From a checkpoint of a small mixture-of-experts model trained on Wikipedia.
Size: 8 layers, width 96, vocabulary 2048, 2.19M parameters.
Experts: 16 experts in each of 4 layers, 64 clamped SwiGLU neurons an expert, 2 picks a token, a softmax router.
Below are experts of layer 3 (counted from 0) of a mixture-of-experts language model. Rows are named router (the router's row for the expert), gate (a neuron's input weights, with its number), up (a neuron's input weights, with its number), down (a neuron's output weights, with its number) and show model dimensions 0-95. Each number is 200 + 40 x the weight over its row's rms, rounded and kept within 0 to 999.
After each expert's rows: "mostly gets" lists some tokens that are sent to it at least half of the time. This comes from a sample of Wikipedia text that the model never trained on.

# expert 15
router,145,220,142,166,185,182,234,148,156,207,300,203,185,272,213,216,217,212,94,187,284,222,204,252,178,180,244,213,144,264,219,256,273,292,217,228,200,218,219,309,179,236,199,226,181,237,246,232,163,243,206,168,193,186,205,208,243,126,142,203,246,198,221,216,162,169,171,221,141,227,171,150,192,188,204,154,207,166,189,177,227,213,268,229,231,144,234,238,204,148,212,161,201,213,235,223
gate18,204,165,186,138,161,231,303,198,172,259,223,166,258,246,202,177,243,289,211,226,175,206,129,208,253,198,227,209,199,279,201,164,168,237,194,243,142,277,302,211,230,179,182,146,157,212,215,266,265,212,164,235,235,185,124,265,180,207,170,211,203,134,259,177,188,192,218,163,139,181,239,170,206,173,246,165,188,220,195,171,213,211,242,201,189,193,177,186,245,145,172,155,192,224,246,132
up18,143,234,236,195,189,265,156,208,227,204,221,247,146,92,187,127,218,166,213,205,279,141,178,202,244,131,207,188,190,198,176,205,239,227,222,186,139,262,141,157,143,102,194,207,295,248,231,173,146,161,146,211,206,195,214,234,191,167,216,190,211,162,214,181,221,214,197,222,198,216,245,210,222,196,159,231,262,246,299,240,207,215,208,216,232,242,201,237,236,135,175,154,234,155,137,200
down18,159,234,191,180,128,244,173,250,193,243,194,219,168,102,138,174,217,141,219,227,266,172,260,173,188,253,206,203,249,191,263,251,243,223,238,271,145,197,141,227,166,180,174,113,142,208,217,245,192,191,198,187,113,201,253,190,218,204,137,161,178,230,219,167,211,184,174,271,116,193,217,223,208,168,202,202,172,201,202,270,192,237,137,185,185,154,255,261,230,220,150,244,199,150,162,191
mostly gets: " ", "=", " con", " in", " ma", " di"

# expert 2
router,125,212,185,254,178,215,204,171,197,227,249,146,172,242,246,263,218,170,133,170,174,247,251,185,200,170,160,170,154,286,188,170,220,227,188,134,190,172,262,174,186,215,209,156,196,241,248,230,200,244,246,232,175,224,160,207,228,218,200,197,144,126,190,207,134,232,244,188,217,250,181,164,188,237,262,203,190,171,158,206,267,191,241,295,153,144,250,155,189,178,223,166,255,278,264,124
gate11,200,189,216,225,163,173,54,153,182,197,227,196,255,201,152,186,233,245,204,152,201,206,215,197,188,143,202,230,204,154,192,226,208,197,254,268,162,162,195,147,273,152,203,235,208,191,100,207,164,156,155,199,201,157,114,253,118,163,187,151,115,238,209,192,177,278,185,206,180,174,170,199,165,180,213,234,265,160,213,222,189,185,182,193,147,238,256,144,173,227,191,125,191,194,235,176
up11,171,225,197,203,241,265,234,235,224,184,183,137,169,185,143,145,264,216,289,198,243,223,186,155,163,261,185,183,234,229,258,172,156,229,256,157,220,258,214,248,224,152,280,181,284,176,212,171,172,197,234,265,156,223,245,238,181,273,218,229,153,220,180,138,93,120,269,244,210,216,139,200,203,205,217,278,188,230,207,210,230,209,231,198,227,206,177,218,206,227,215,174,204,168,155,209
down11,175,252,194,135,167,166,217,144,153,205,281,200,203,160,228,154,269,194,145,142,237,177,198,156,191,294,218,191,229,188,139,262,189,124,157,220,284,231,188,237,176,196,212,207,148,172,170,114,188,136,158,185,222,243,211,144,171,230,173,245,252,201,193,191,189,94,196,227,160,233,202,172,163,209,206,194,173,233,270,248,222,152,198,230,214,279,194,200,216,245,223,181,189,216,178,266
mostly gets: " (", " is", " was", " be", " were", " are"

# expert 6
router,194,187,134,198,194,203,169,204,158,154,139,195,304,114,153,212,232,236,154,147,208,175,214,208,234,202,335,240,244,211,210,249,194,256,182,186,192,181,172,232,133,132,238,250,203,161,165,175,228,181,113,208,225,197,212,223,180,258,154,245,277,228,216,196,253,185,158,210,203,174,197,247,151,152,201,190,196,111,222,167,223,185,156,229,192,199,194,159,247,223,118,193,205,198,185,159
gate55,163,203,229,238,199,171,185,351,187,163,138,157,213,238,110,165,194,178,230,198,225,196,220,211,160,237,249,226,218,213,250,201,164,173,175,267,210,232,154,206,204,181,183,273,161,213,239,238,136,181,256,280,236,105,183,224,176,197,239,205,177,199,205,163,104,279,227,216,139,134,247,202,233,148,208,220,251,200,190,240,183,209,208,179,193,235,171,214,199,220,180,223,141,207,187,247
up55,162,268,208,229,132,189,231,167,203,160,177,228,198,229,205,203,296,191,177,204,169,249,222,222,212,216,270,258,210,207,117,194,273,188,245,182,204,195,207,171,158,144,222,249,160,261,233,200,160,137,203,221,212,174,204,267,263,165,239,195,168,236,246,239,221,160,202,210,221,158,284,160,172,264,208,174,208,111,165,147,229,159,243,222,179,205,217,212,165,273,178,171,297,223,202,134
down55,182,170,205,218,210,190,168,244,194,198,218,183,144,113,245,239,190,248,230,288,159,225,252,119,198,217,204,208,98,275,192,247,220,166,181,173,170,226,190,152,227,174,166,153,224,265,195,189,253,178,157,245,255,213,247,216,209,215,155,234,288,191,253,238,183,160,195,180,187,242,133,251,199,180,277,238,196,227,223,222,240,214,230,142,212,212,210,210,195,326,221,154,202,242,210,182
mostly gets: "ci", "ical", " 0", "tri", " 25", " 24"

# expert 5
router,197,172,247,208,218,197,206,132,222,220,180,171,153,248,160,182,256,221,174,285,209,213,199,192,215,266,132,199,182,199,179,124,268,248,277,139,233,208,232,161,248,241,204,308,239,98,225,185,189,189,272,173,169,242,204,156,194,168,227,98,196,232,186,112,162,203,197,205,168,274,199,251,160,163,206,175,181,212,214,172,219,197,228,197,196,164,188,239,184,168,237,235,187,266,186,194
gate31,160,281,234,173,171,207,167,169,211,192,246,186,208,169,232,182,198,199,236,198,207,195,154,259,208,166,162,290,227,274,180,240,197,202,107,191,219,190,214,176,159,186,255,224,192,196,228,200,193,178,250,268,174,267,197,162,167,215,197,281,247,267,198,207,191,229,211,233,225,235,212,226,211,289,203,252,303,175,124,170,256,191,228,176,256,235,123,212,189,231,182,179,98,175,145,217
up31,192,187,262,220,189,248,163,291,203,262,226,178,194,145,179,201,146,260,306,209,155,257,194,254,159,169,153,196,175,175,182,167,255,171,140,219,224,223,164,145,211,257,162,218,200,210,194,290,214,191,178,174,137,184,177,209,260,244,227,167,199,236,228,207,183,176,234,178,154,205,227,243,172,304,179,212,179,206,233,201,180,165,255,215,172,155,123,227,314,243,214,226,187,221,230,196
down31,270,190,177,158,235,240,171,167,229,111,201,234,134,213,237,172,295,229,152,223,249,219,238,204,197,201,134,288,167,124,223,186,154,150,238,203,231,227,198,171,211,131,188,265,233,220,158,181,207,284,192,166,195,169,258,174,233,211,248,183,179,177,200,218,219,218,219,218,278,202,119,215,178,225,238,214,155,239,131,245,203,197,156,238,190,122,230,210,213,179,217,255,256,222,148,215
mostly gets: " |", ":", ";", " +", ");", "–"

# expert 4
router,118,195,251,219,229,190,89,152,144,196,288,167,171,218,225,164,242,179,146,185,182,259,126,240,198,227,204,217,195,178,168,174,272,215,281,259,185,231,232,199,248,265,206,255,218,187,160,218,174,143,207,178,162,213,220,232,238,260,223,226,244,178,186,274,178,171,206,253,161,287,201,212,221,164,168,173,224,151,223,218,182,193,220,245,169,187,250,205,236,208,150,193,241,187,230,294
gate45,160,199,226,184,206,154,246,220,189,291,307,149,175,162,216,178,223,215,175,158,208,160,186,253,278,123,251,249,183,226,215,201,178,224,225,228,215,177,185,181,230,153,201,194,113,173,203,196,139,242,138,139,224,254,204,213,203,141,164,199,127,188,136,211,193,214,204,239,167,149,287,213,236,106,235,199,232,233,168,193,211,194,222,134,178,219,180,207,226,190,158,233,221,243,280,246
up45,184,194,204,196,214,197,186,227,305,221,205,235,186,173,190,183,194,184,201,202,140,153,233,260,158,266,245,181,273,237,152,216,213,234,147,139,254,245,135,140,255,226,186,189,240,150,163,110,154,214,215,190,235,157,145,261,231,174,187,182,233,249,257,246,199,201,188,209,265,231,176,184,235,185,197,272,148,177,241,173,183,202,135,199,222,142,153,126,209,161,256,209,188,201,114,172
down45,228,228,252,282,207,214,197,188,208,188,141,216,235,204,123,185,157,178,193,211,232,251,145,213,259,251,178,236,249,159,129,262,241,199,251,177,284,200,248,206,214,170,230,144,281,165,210,243,231,165,229,216,170,234,219,208,177,266,230,176,147,260,237,206,208,209,211,158,218,261,189,72,163,207,203,193,233,175,136,285,208,217,213,219,159,165,210,192,178,162,177,233,121,225,184,216
mostly gets: " to", " for", " from", " of", " with", " at"

# expert 10
router,217,256,252,225,181,197,135,282,217,254,136,218,201,252,248,228,193,256,228,210,258,174,235,169,254,211,191,235,237,162,202,212,133,220,232,147,214,203,283,209,217,199,220,173,190,110,191,151,146,252,201,247,269,185,204,172,179,129,195,148,208,242,201,159,224,196,253,187,218,215,156,184,266,220,228,197,286,226,166,231,214,276,250,194,230,172,172,251,157,223,182,230,241,267,235,130
gate6,227,183,204,180,145,139,185,146,210,213,175,183,216,214,167,183,187,227,140,169,258,215,164,208,162,222,203,206,134,188,239,239,205,195,134,152,303,167,202,155,249,232,203,184,208,240,204,219,168,232,256,171,317,217,171,221,178,196,178,215,218,218,245,259,194,270,185,229,175,221,218,233,111,164,199,185,229,213,159,256,186,128,246,130,228,215,280,266,130,184,197,274,253,165,160,221
up6,130,216,241,242,198,185,187,262,191,206,191,139,180,179,295,222,194,152,230,205,219,187,248,206,212,227,220,127,191,245,172,207,242,135,193,159,129,298,189,227,155,235,235,170,140,214,305,217,203,259,190,240,205,232,187,171,188,271,111,171,220,222,190,230,201,223,291,233,183,200,184,251,148,164,248,218,213,184,147,139,194,165,251,159,194,271,156,247,192,221,204,198,207,212,188,156
down6,194,190,213,161,236,105,176,173,173,162,246,159,264,279,117,238,172,199,179,257,270,209,246,243,168,174,189,189,141,170,157,155,254,198,228,226,247,169,167,182,238,203,284,234,114,167,175,237,178,282,211,134,189,241,226,187,235,204,200,177,152,197,204,223,241,257,184,193,155,211,215,185,198,213,149,225,174,173,271,224,188,183,200,204,196,156,243,233,292,161,199,101,185,182,199,189
mostly gets: " Ke", " Li", " New", " Lu", " Nor", " Su"

# expert 12
router,199,197,258,184,189,159,235,298,233,169,170,232,175,162,292,164,277,187,214,226,212,151,185,187,209,216,228,180,227,220,265,210,236,227,180,203,190,163,169,235,279,177,256,162,203,299,187,181,186,226,180,220,211,213,186,189,144,252,273,187,217,265,267,226,197,233,196,214,204,162,195,208,200,230,182,240,280,192,172,206,199,107,158,129,141,175,205,162,230,175,105,185,134,164,146,204
gate1,231,151,154,223,167,204,195,190,183,166,216,228,229,147,228,248,161,240,283,186,196,259,163,160,264,193,182,256,253,217,255,194,190,151,121,164,218,151,155,202,182,233,255,174,197,203,226,212,230,158,204,147,238,224,226,219,227,152,165,193,195,228,265,182,196,202,222,212,182,158,174,177,154,108,150,227,212,121,185,199,224,126,219,192,174,183,105,305,158,180,116,162,204,250,153,222
up1,207,129,262,241,173,228,169,256,218,212,226,198,143,194,147,195,201,154,184,112,164,230,205,240,216,160,204,165,264,180,178,208,177,281,262,225,249,246,215,215,126,142,146,187,167,200,175,180,192,227,282,278,254,97,255,183,224,182,228,182,229,201,194,190,215,220,263,177,230,269,220,226,236,256,197,141,250,182,141,182,134,197,130,209,192,160,205,251,178,175,225,210,179,237,186,175
down1,194,210,176,214,149,169,147,195,170,234,172,230,165,160,276,197,251,214,197,203,78,247,209,123,233,248,212,153,200,213,216,179,207,173,81,134,224,241,209,265,259,205,167,120,139,258,181,253,259,158,244,232,190,220,195,175,229,230,228,198,221,224,204,234,269,203,203,170,200,167,141,162,192,181,170,187,150,233,204,145,159,229,222,131,217,242,167,198,261,198,223,198,206,238,262,205
mostly gets: "duc", "mission", "serve", "rect", "view", "cent"

# expert 7
router,153,204,208,189,163,183,196,255,169,221,164,215,222,198,197,186,80,227,167,229,179,182,119,237,258,192,130,204,192,242,208,247,147,134,166,156,223,184,200,220,210,242,228,133,145,152,166,168,210,236,153,193,203,239,242,232,155,194,274,278,155,272,165,186,266,202,177,210,200,224,228,224,267,207,191,226,185,243,215,244,141,200,220,133,219,216,150,164,225,201,181,243,85,184,151,178
gate8,246,169,276,198,235,250,177,213,242,186,195,176,134,179,142,212,213,238,157,228,220,231,182,184,173,186,195,159,199,268,157,288,174,244,245,143,248,249,149,240,211,241,148,170,217,97,150,186,212,194,172,161,242,219,229,183,211,227,222,185,219,252,227,242,211,235,251,144,153,209,295,199,197,209,127,204,179,198,171,139,198,230,188,173,266,222,140,148,168,205,258,270,254,175,227,246
up8,195,166,247,153,247,236,244,195,240,274,221,161,182,145,170,234,199,272,184,200,168,179,175,154,201,203,208,187,148,183,182,244,139,189,174,215,152,167,140,162,292,209,190,236,172,239,174,262,172,143,224,237,203,219,175,191,230,220,169,160,171,214,204,146,201,243,185,233,180,169,189,162,236,310,235,271,242,159,193,203,242,257,214,232,220,149,242,240,235,135,223,88,156,220,154,144
down8,198,200,193,231,227,187,254,193,108,193,242,184,243,268,185,240,256,214,210,218,209,205,289,220,235,224,211,219,225,228,175,216,224,237,153,229,234,119,211,123,186,218,202,191,253,139,220,120,138,170,275,164,170,204,218,138,247,233,204,269,187,139,211,228,186,120,310,165,192,213,204,272,154,181,178,225,172,204,181,198,151,218,235,179,239,161,251,205,273,207,223,226,162,183,170,235
mostly gets: "re", "93", "90", "lic", "35", "91"

# expert 0
router,189,160,234,193,190,166,210,149,212,198,148,148,189,151,151,199,227,158,156,239,147,159,258,167,217,183,213,194,220,176,177,199,307,130,135,248,169,217,142,178,203,188,173,181,192,257,204,220,145,213,221,144,147,130,191,179,198,155,228,125,175,104,172,232,159,245,264,188,243,125,219,226,176,226,224,152,194,231,198,214,243,259,130,218,195,171,260,244,135,218,245,235,249,210,178,163
gate45,178,135,239,158,228,212,164,165,257,198,220,192,258,209,161,166,203,291,214,158,163,213,145,237,294,234,140,213,195,201,200,148,181,251,257,231,171,140,223,193,180,198,227,139,242,171,196,275,162,194,191,259,216,182,173,193,121,182,233,185,275,236,212,141,270,184,188,156,203,207,241,296,175,145,159,177,172,209,182,211,229,255,153,196,184,205,175,211,137,195,260,244,214,143,265,211
up45,190,223,228,230,214,135,229,245,211,239,192,203,218,219,259,226,264,178,192,152,232,263,170,223,150,186,187,131,201,309,218,210,162,136,166,128,191,244,198,212,225,208,178,253,224,202,167,251,234,258,243,193,184,170,260,188,203,189,184,193,130,157,223,155,182,195,209,269,160,189,229,217,269,200,251,192,127,235,167,262,191,263,205,212,249,239,231,205,231,282,149,218,173,269,108,219
down45,180,195,243,208,143,164,119,224,296,206,229,237,286,200,232,136,168,206,138,240,226,206,203,170,226,202,247,213,187,146,202,163,214,167,185,188,169,165,171,164,207,166,168,135,299,198,186,137,146,180,222,204,195,228,254,111,244,177,175,170,222,129,254,202,264,259,187,226,197,222,230,139,172,209,256,181,257,171,120,184,197,157,175,212,148,163,203,234,192,216,191,219,197,239,192,283
mostly gets: "\n", ").", "°", "″", ".", "!"

# expert 13
router,250,251,185,232,199,247,188,227,133,205,164,211,237,131,231,214,142,134,330,215,204,210,229,231,194,199,182,178,189,262,215,153,136,134,199,206,203,207,238,189,130,173,207,189,203,230,201,230,194,218,140,182,204,201,207,147,241,142,201,130,164,195,196,205,230,193,140,168,227,190,242,131,230,240,191,188,243,200,202,236,154,137,219,217,129,297,193,240,204,174,276,136,293,193,200,200
gate6,163,221,294,209,246,200,203,191,218,222,139,250,214,236,175,239,203,187,213,179,246,208,203,233,181,216,196,235,214,259,219,144,224,185,171,187,260,154,157,232,204,188,137,235,179,234,191,165,199,230,260,223,246,224,193,265,171,195,201,183,196,212,188,171,248,154,177,229,298,225,297,146,180,318,158,214,215,189,160,267,188,243,157,171,146,221,157,299,228,188,104,202,232,209,160,189
up6,194,211,310,235,207,218,254,199,192,170,139,186,167,210,250,241,135,150,219,219,155,179,194,158,168,163,259,205,239,177,195,143,265,269,261,233,185,313,190,227,214,202,218,205,201,175,221,242,211,192,144,140,136,186,253,194,228,192,199,148,234,249,205,212,206,230,235,174,240,182,153,175,184,133,192,240,143,156,128,168,213,225,192,124,224,242,132,155,246,223,161,249,209,193,241,154
down6,179,112,184,120,210,247,166,293,198,266,180,224,205,208,138,209,203,229,277,170,219,130,223,238,239,223,136,194,143,155,177,194,175,223,195,237,96,202,167,187,200,237,194,161,178,155,195,225,246,207,181,202,129,239,228,163,174,238,236,206,197,175,226,157,280,200,208,178,254,219,227,225,162,265,203,211,274,257,200,165,209,153,261,211,210,150,265,210,222,231,186,162,128,245,230,196
mostly gets: "After", " However", "cc", "á", "Re", "oc"

# expert 11
router,199,152,167,89,208,222,232,259,204,155,256,192,175,268,187,160,96,220,228,166,195,243,184,216,171,188,200,184,179,189,167,188,146,198,169,224,214,168,210,172,239,192,192,288,229,216,220,156,249,122,137,231,116,167,168,219,210,259,150,259,125,174,216,156,140,227,217,276,223,152,194,233,181,250,220,177,169,213,196,184,204,265,160,157,244,210,157,179,212,206,286,235,169,194,179,209
gate62,192,120,193,145,175,221,152,177,177,265,229,212,199,231,199,197,224,207,280,189,183,221,203,167,201,154,164,216,268,259,201,197,234,143,149,118,155,197,246,213,193,230,166,201,145,180,187,178,223,156,163,224,220,94,156,221,263,143,206,167,200,216,258,209,215,140,246,207,208,162,133,229,215,165,159,200,224,214,106,234,185,248,197,140,248,217,202,164,221,236,288,193,161,228,191,105
up62,263,271,243,221,170,196,193,136,139,171,200,244,222,211,219,207,205,155,201,194,210,154,121,233,229,239,193,177,205,132,233,191,217,221,204,251,253,192,197,185,159,193,242,217,226,146,205,213,140,257,132,190,205,212,217,180,238,138,196,218,213,181,227,80,223,200,246,134,88,153,174,220,109,200,212,197,172,222,248,118,194,158,214,186,236,240,231,233,182,227,185,188,261,172,142,260
down62,138,216,257,183,162,145,256,194,229,220,154,207,268,162,236,185,290,277,175,186,175,141,98,229,220,193,160,193,182,67,181,207,208,123,212,262,164,148,150,164,251,163,153,220,220,225,171,281,138,242,178,198,210,194,176,191,184,204,167,205,191,187,150,194,235,246,217,227,236,185,171,190,162,204,246,222,161,263,134,219,201,245,214,213,231,198,234,194,216,148,219,217,225,148,199,186
mostly gets: "s", "ers", "ities", "ies", "les", "es"

# expert 14
router,191,207,262,219,186,236,200,190,232,202,285,197,175,279,258,191,213,251,226,201,166,161,203,175,136,177,273,210,265,239,162,264,191,147,182,240,184,194,129,148,193,181,115,149,168,199,231,260,188,214,281,234,196,186,169,206,227,201,163,268,176,169,190,213,197,95,144,174,157,272,199,213,181,164,214,173,84,241,205,176,175,204,168,150,197,239,181,223,202,167,178,202,142,204,154,230
gate18,208,235,209,147,238,240,117,229,149,245,163,242,157,250,197,237,133,233,222,180,189,187,198,168,259,216,252,238,220,198,171,230,200,205,220,194,201,199,159,165,234,204,202,161,198,224,199,230,216,243,184,244,230,158,128,227,216,147,177,186,145,158,208,239,315,219,211,172,236,230,164,117,175,188,131,236,203,216,203,209,279,142,168,193,64,212,204,179,149,204,230,234,254,286,191,208
up18,214,238,118,235,128,189,278,204,162,170,239,227,170,198,187,184,205,190,221,282,234,187,182,211,185,192,260,309,246,207,202,205,216,185,175,210,255,198,183,135,190,122,210,173,250,219,217,174,228,208,167,184,177,242,250,198,134,252,121,198,234,224,193,207,163,219,264,247,146,154,268,196,209,185,228,171,151,227,189,140,204,259,295,205,143,214,244,149,175,258,195,195,179,204,264,248
down18,154,159,248,117,238,183,228,197,211,199,160,175,266,180,223,223,180,245,181,145,169,178,202,202,166,147,164,126,157,121,186,211,141,258,202,216,106,197,229,183,242,174,178,247,216,212,165,191,222,193,182,195,204,231,204,191,186,187,195,252,189,164,191,112,124,151,100,210,172,188,200,170,157,191,172,197,261,177,254,237,154,154,181,178,271,238,241,163,243,186,227,202,107,155,165,267
mostly gets: "ian", "ov", "tt", "ina", "ol", "od"

# expert 1
router,196,83,194,232,234,208,244,132,236,198,242,238,240,198,176,186,230,118,125,184,213,225,225,196,169,97,219,164,200,165,192,187,299,246,177,189,232,235,182,215,228,245,175,215,224,201,265,157,215,201,243,220,160,188,231,225,226,220,228,265,225,164,209,198,187,237,232,192,211,286,203,243,160,191,206,196,188,192,226,160,221,188,248,318,204,252,228,269,248,249,190,181,271,193,244,235
gate1,182,221,181,170,272,203,209,195,254,219,206,202,272,185,153,202,209,277,157,266,236,139,255,249,194,204,179,184,217,160,198,203,178,185,137,168,187,237,275,216,186,234,220,139,179,154,189,224,231,183,210,191,185,228,187,259,192,160,218,167,140,201,162,130,185,136,212,255,264,185,272,212,213,289,210,279,216,184,204,187,281,215,218,154,226,181,102,242,273,169,209,173,185,169,147,136
up1,206,176,183,210,207,225,179,203,182,227,235,116,228,232,247,226,223,251,199,227,161,221,228,157,250,259,181,254,235,177,161,142,181,203,225,214,150,199,256,220,190,206,210,277,158,263,130,256,223,142,201,244,220,199,201,262,244,197,208,327,207,224,199,100,327,236,197,234,185,175,144,188,224,190,195,165,187,156,179,218,198,201,159,226,198,172,177,148,258,241,156,237,199,208,261,164
down1,181,185,184,231,208,260,273,211,280,203,184,225,219,184,171,173,225,205,130,181,168,208,192,215,266,284,161,156,100,173,232,169,189,190,230,207,200,278,193,204,216,200,170,229,177,177,222,207,126,266,173,246,258,187,202,240,132,222,288,205,200,172,209,206,218,197,234,185,121,222,200,112,202,141,244,226,189,156,207,243,242,172,305,254,227,187,219,160,162,189,224,234,224,228,220,275
mostly gets: ",", "),", ").", ")", " States", "′"

# expert 8
router,262,204,167,208,236,231,239,176,179,209,212,236,166,230,117,252,208,219,227,169,234,164,261,203,193,180,142,176,207,171,268,178,133,121,239,205,178,198,187,152,195,251,205,221,191,262,119,130,246,186,307,173,203,158,241,201,184,209,184,211,239,226,209,220,230,193,245,173,224,179,190,165,194,125,159,222,226,246,186,191,144,191,171,204,231,179,212,180,116,213,239,197,193,79,206,300
gate1,202,209,203,260,170,245,258,201,175,141,213,194,178,196,237,205,219,249,209,108,210,174,243,208,226,190,172,168,232,155,226,172,246,212,232,214,206,228,200,156,221,240,230,142,146,204,131,266,252,187,326,162,152,209,107,237,195,230,210,183,136,197,211,163,176,259,229,159,274,177,181,160,154,253,232,152,134,175,175,261,222,195,207,188,240,221,291,233,196,226,255,219,222,171,225,153
up1,215,113,210,161,165,163,159,244,231,204,188,132,192,200,171,262,194,171,173,210,208,177,255,211,164,182,245,148,145,181,196,227,155,247,184,190,155,188,293,163,130,228,201,235,214,244,178,156,97,135,199,327,191,125,195,204,207,279,211,258,235,130,208,154,212,191,187,257,170,208,207,262,174,215,217,221,179,191,180,222,180,155,208,268,224,242,234,233,202,222,234,182,184,193,252,201
down1,248,198,213,214,183,221,235,167,185,238,262,181,173,226,212,216,199,143,217,181,196,127,183,238,229,132,207,170,191,184,228,134,173,201,148,226,247,145,195,148,193,183,114,116,193,235,208,153,220,170,164,215,150,204,235,214,319,213,197,168,174,225,165,241,235,236,213,160,123,251,157,241,236,105,150,233,118,200,245,202,198,239,267,190,246,229,233,156,240,145,215,210,235,167,230,161
mostly gets: "ctor", "da", "der", "ident", "tten", "ttle"

# expert 3
router,241,135,161,229,253,205,240,169,235,193,138,246,198,166,143,172,239,172,235,168,213,239,150,200,180,192,122,201,145,84,169,199,185,266,223,172,190,221,165,164,215,186,250,140,229,209,215,280,225,198,205,139,256,244,223,217,213,249,206,162,176,170,199,169,149,238,171,155,187,152,241,251,172,202,204,282,112,131,226,171,174,231,282,210,256,191,204,205,170,170,185,234,214,251,234,228
gate1,207,153,158,240,239,181,152,179,256,154,255,186,165,177,196,137,125,154,212,223,222,227,121,168,224,205,188,227,219,196,252,201,213,176,220,183,186,216,234,192,157,201,221,246,148,185,147,229,212,216,213,186,193,236,204,236,230,117,307,197,128,206,247,174,175,209,189,288,192,187,172,173,188,140,214,203,100,160,147,168,154,174,212,190,261,179,191,86,118,155,224,207,246,210,233,184
up1,139,163,217,210,217,257,181,162,226,175,102,194,212,239,154,169,204,205,200,168,219,244,207,187,230,170,264,181,215,173,212,156,162,165,311,220,274,139,220,222,186,142,239,250,214,188,209,171,181,193,206,257,131,195,220,226,195,124,219,284,216,182,131,188,221,93,209,231,232,151,205,197,268,199,126,206,241,211,202,228,238,198,129,170,161,182,203,234,270,250,207,147,182,232,220,218
down1,246,185,207,188,163,170,179,249,234,207,187,124,127,243,248,255,208,133,228,186,106,184,200,147,190,134,240,221,234,263,202,248,204,243,234,206,204,212,187,127,197,157,222,159,283,203,237,191,199,199,174,187,219,257,214,182,234,229,130,241,147,166,140,143,159,149,127,139,162,196,195,228,253,250,150,206,218,233,199,152,169,222,178,217,267,250,160,199,152,218,210,195,196,179,203,291
mostly gets: "ell", " years", "form", "ill", "–20", " which"

# expert 9
router,217,261,143,189,177,162,166,102,266,190,222,167,213,188,176,212,219,219,277,198,145,198,189,195,218,248,247,226,212,215,137,100,189,213,194,247,205,232,185,292,147,98,199,209,220,119,211,192,164,158,145,212,261,251,186,207,218,180,148,180,242,199,214,187,229,206,254,206,190,126,193,160,229,217,148,203,233,196,195,202,247,158,187,197,263,183,191,143,213,265,214,171,216,216,249,105
gate17,223,165,201,221,186,154,148,227,239,239,259,273,170,159,208,262,227,202,195,211,212,190,266,142,181,64,238,267,120,200,169,250,193,186,212,186,177,189,156,226,171,141,235,151,223,222,221,277,224,199,119,173,190,205,224,288,185,202,189,183,206,209,220,206,213,191,136,249,223,173,212,165,206,237,137,184,221,211,152,180,266,217,175,216,279,214,252,166,184,120,183,169,210,183,256,238
up17,167,251,269,182,262,223,198,184,231,273,212,212,107,134,213,178,192,291,156,186,141,125,221,180,156,187,171,191,204,218,210,176,163,231,199,222,198,309,242,161,183,223,213,186,146,153,152,196,219,220,213,186,177,237,253,255,194,174,191,240,193,163,234,237,194,192,164,236,138,167,186,167,200,183,219,227,129,215,192,138,257,176,300,163,206,154,219,148,260,240,167,229,264,177,245,192
down17,242,235,145,191,245,177,189,265,185,181,208,237,156,218,312,222,247,195,272,116,212,162,229,222,138,223,155,184,136,169,179,170,235,174,178,170,236,205,151,161,171,203,138,204,185,266,186,166,130,196,227,169,192,169,194,171,192,197,201,162,203,216,195,161,201,137,187,188,141,196,164,261,141,264,242,195,203,321,202,150,119,181,179,166,233,234,233,182,162,192,148,203,162,207,226,136
mostly gets: " the", "The", " his", " their", " its", " her"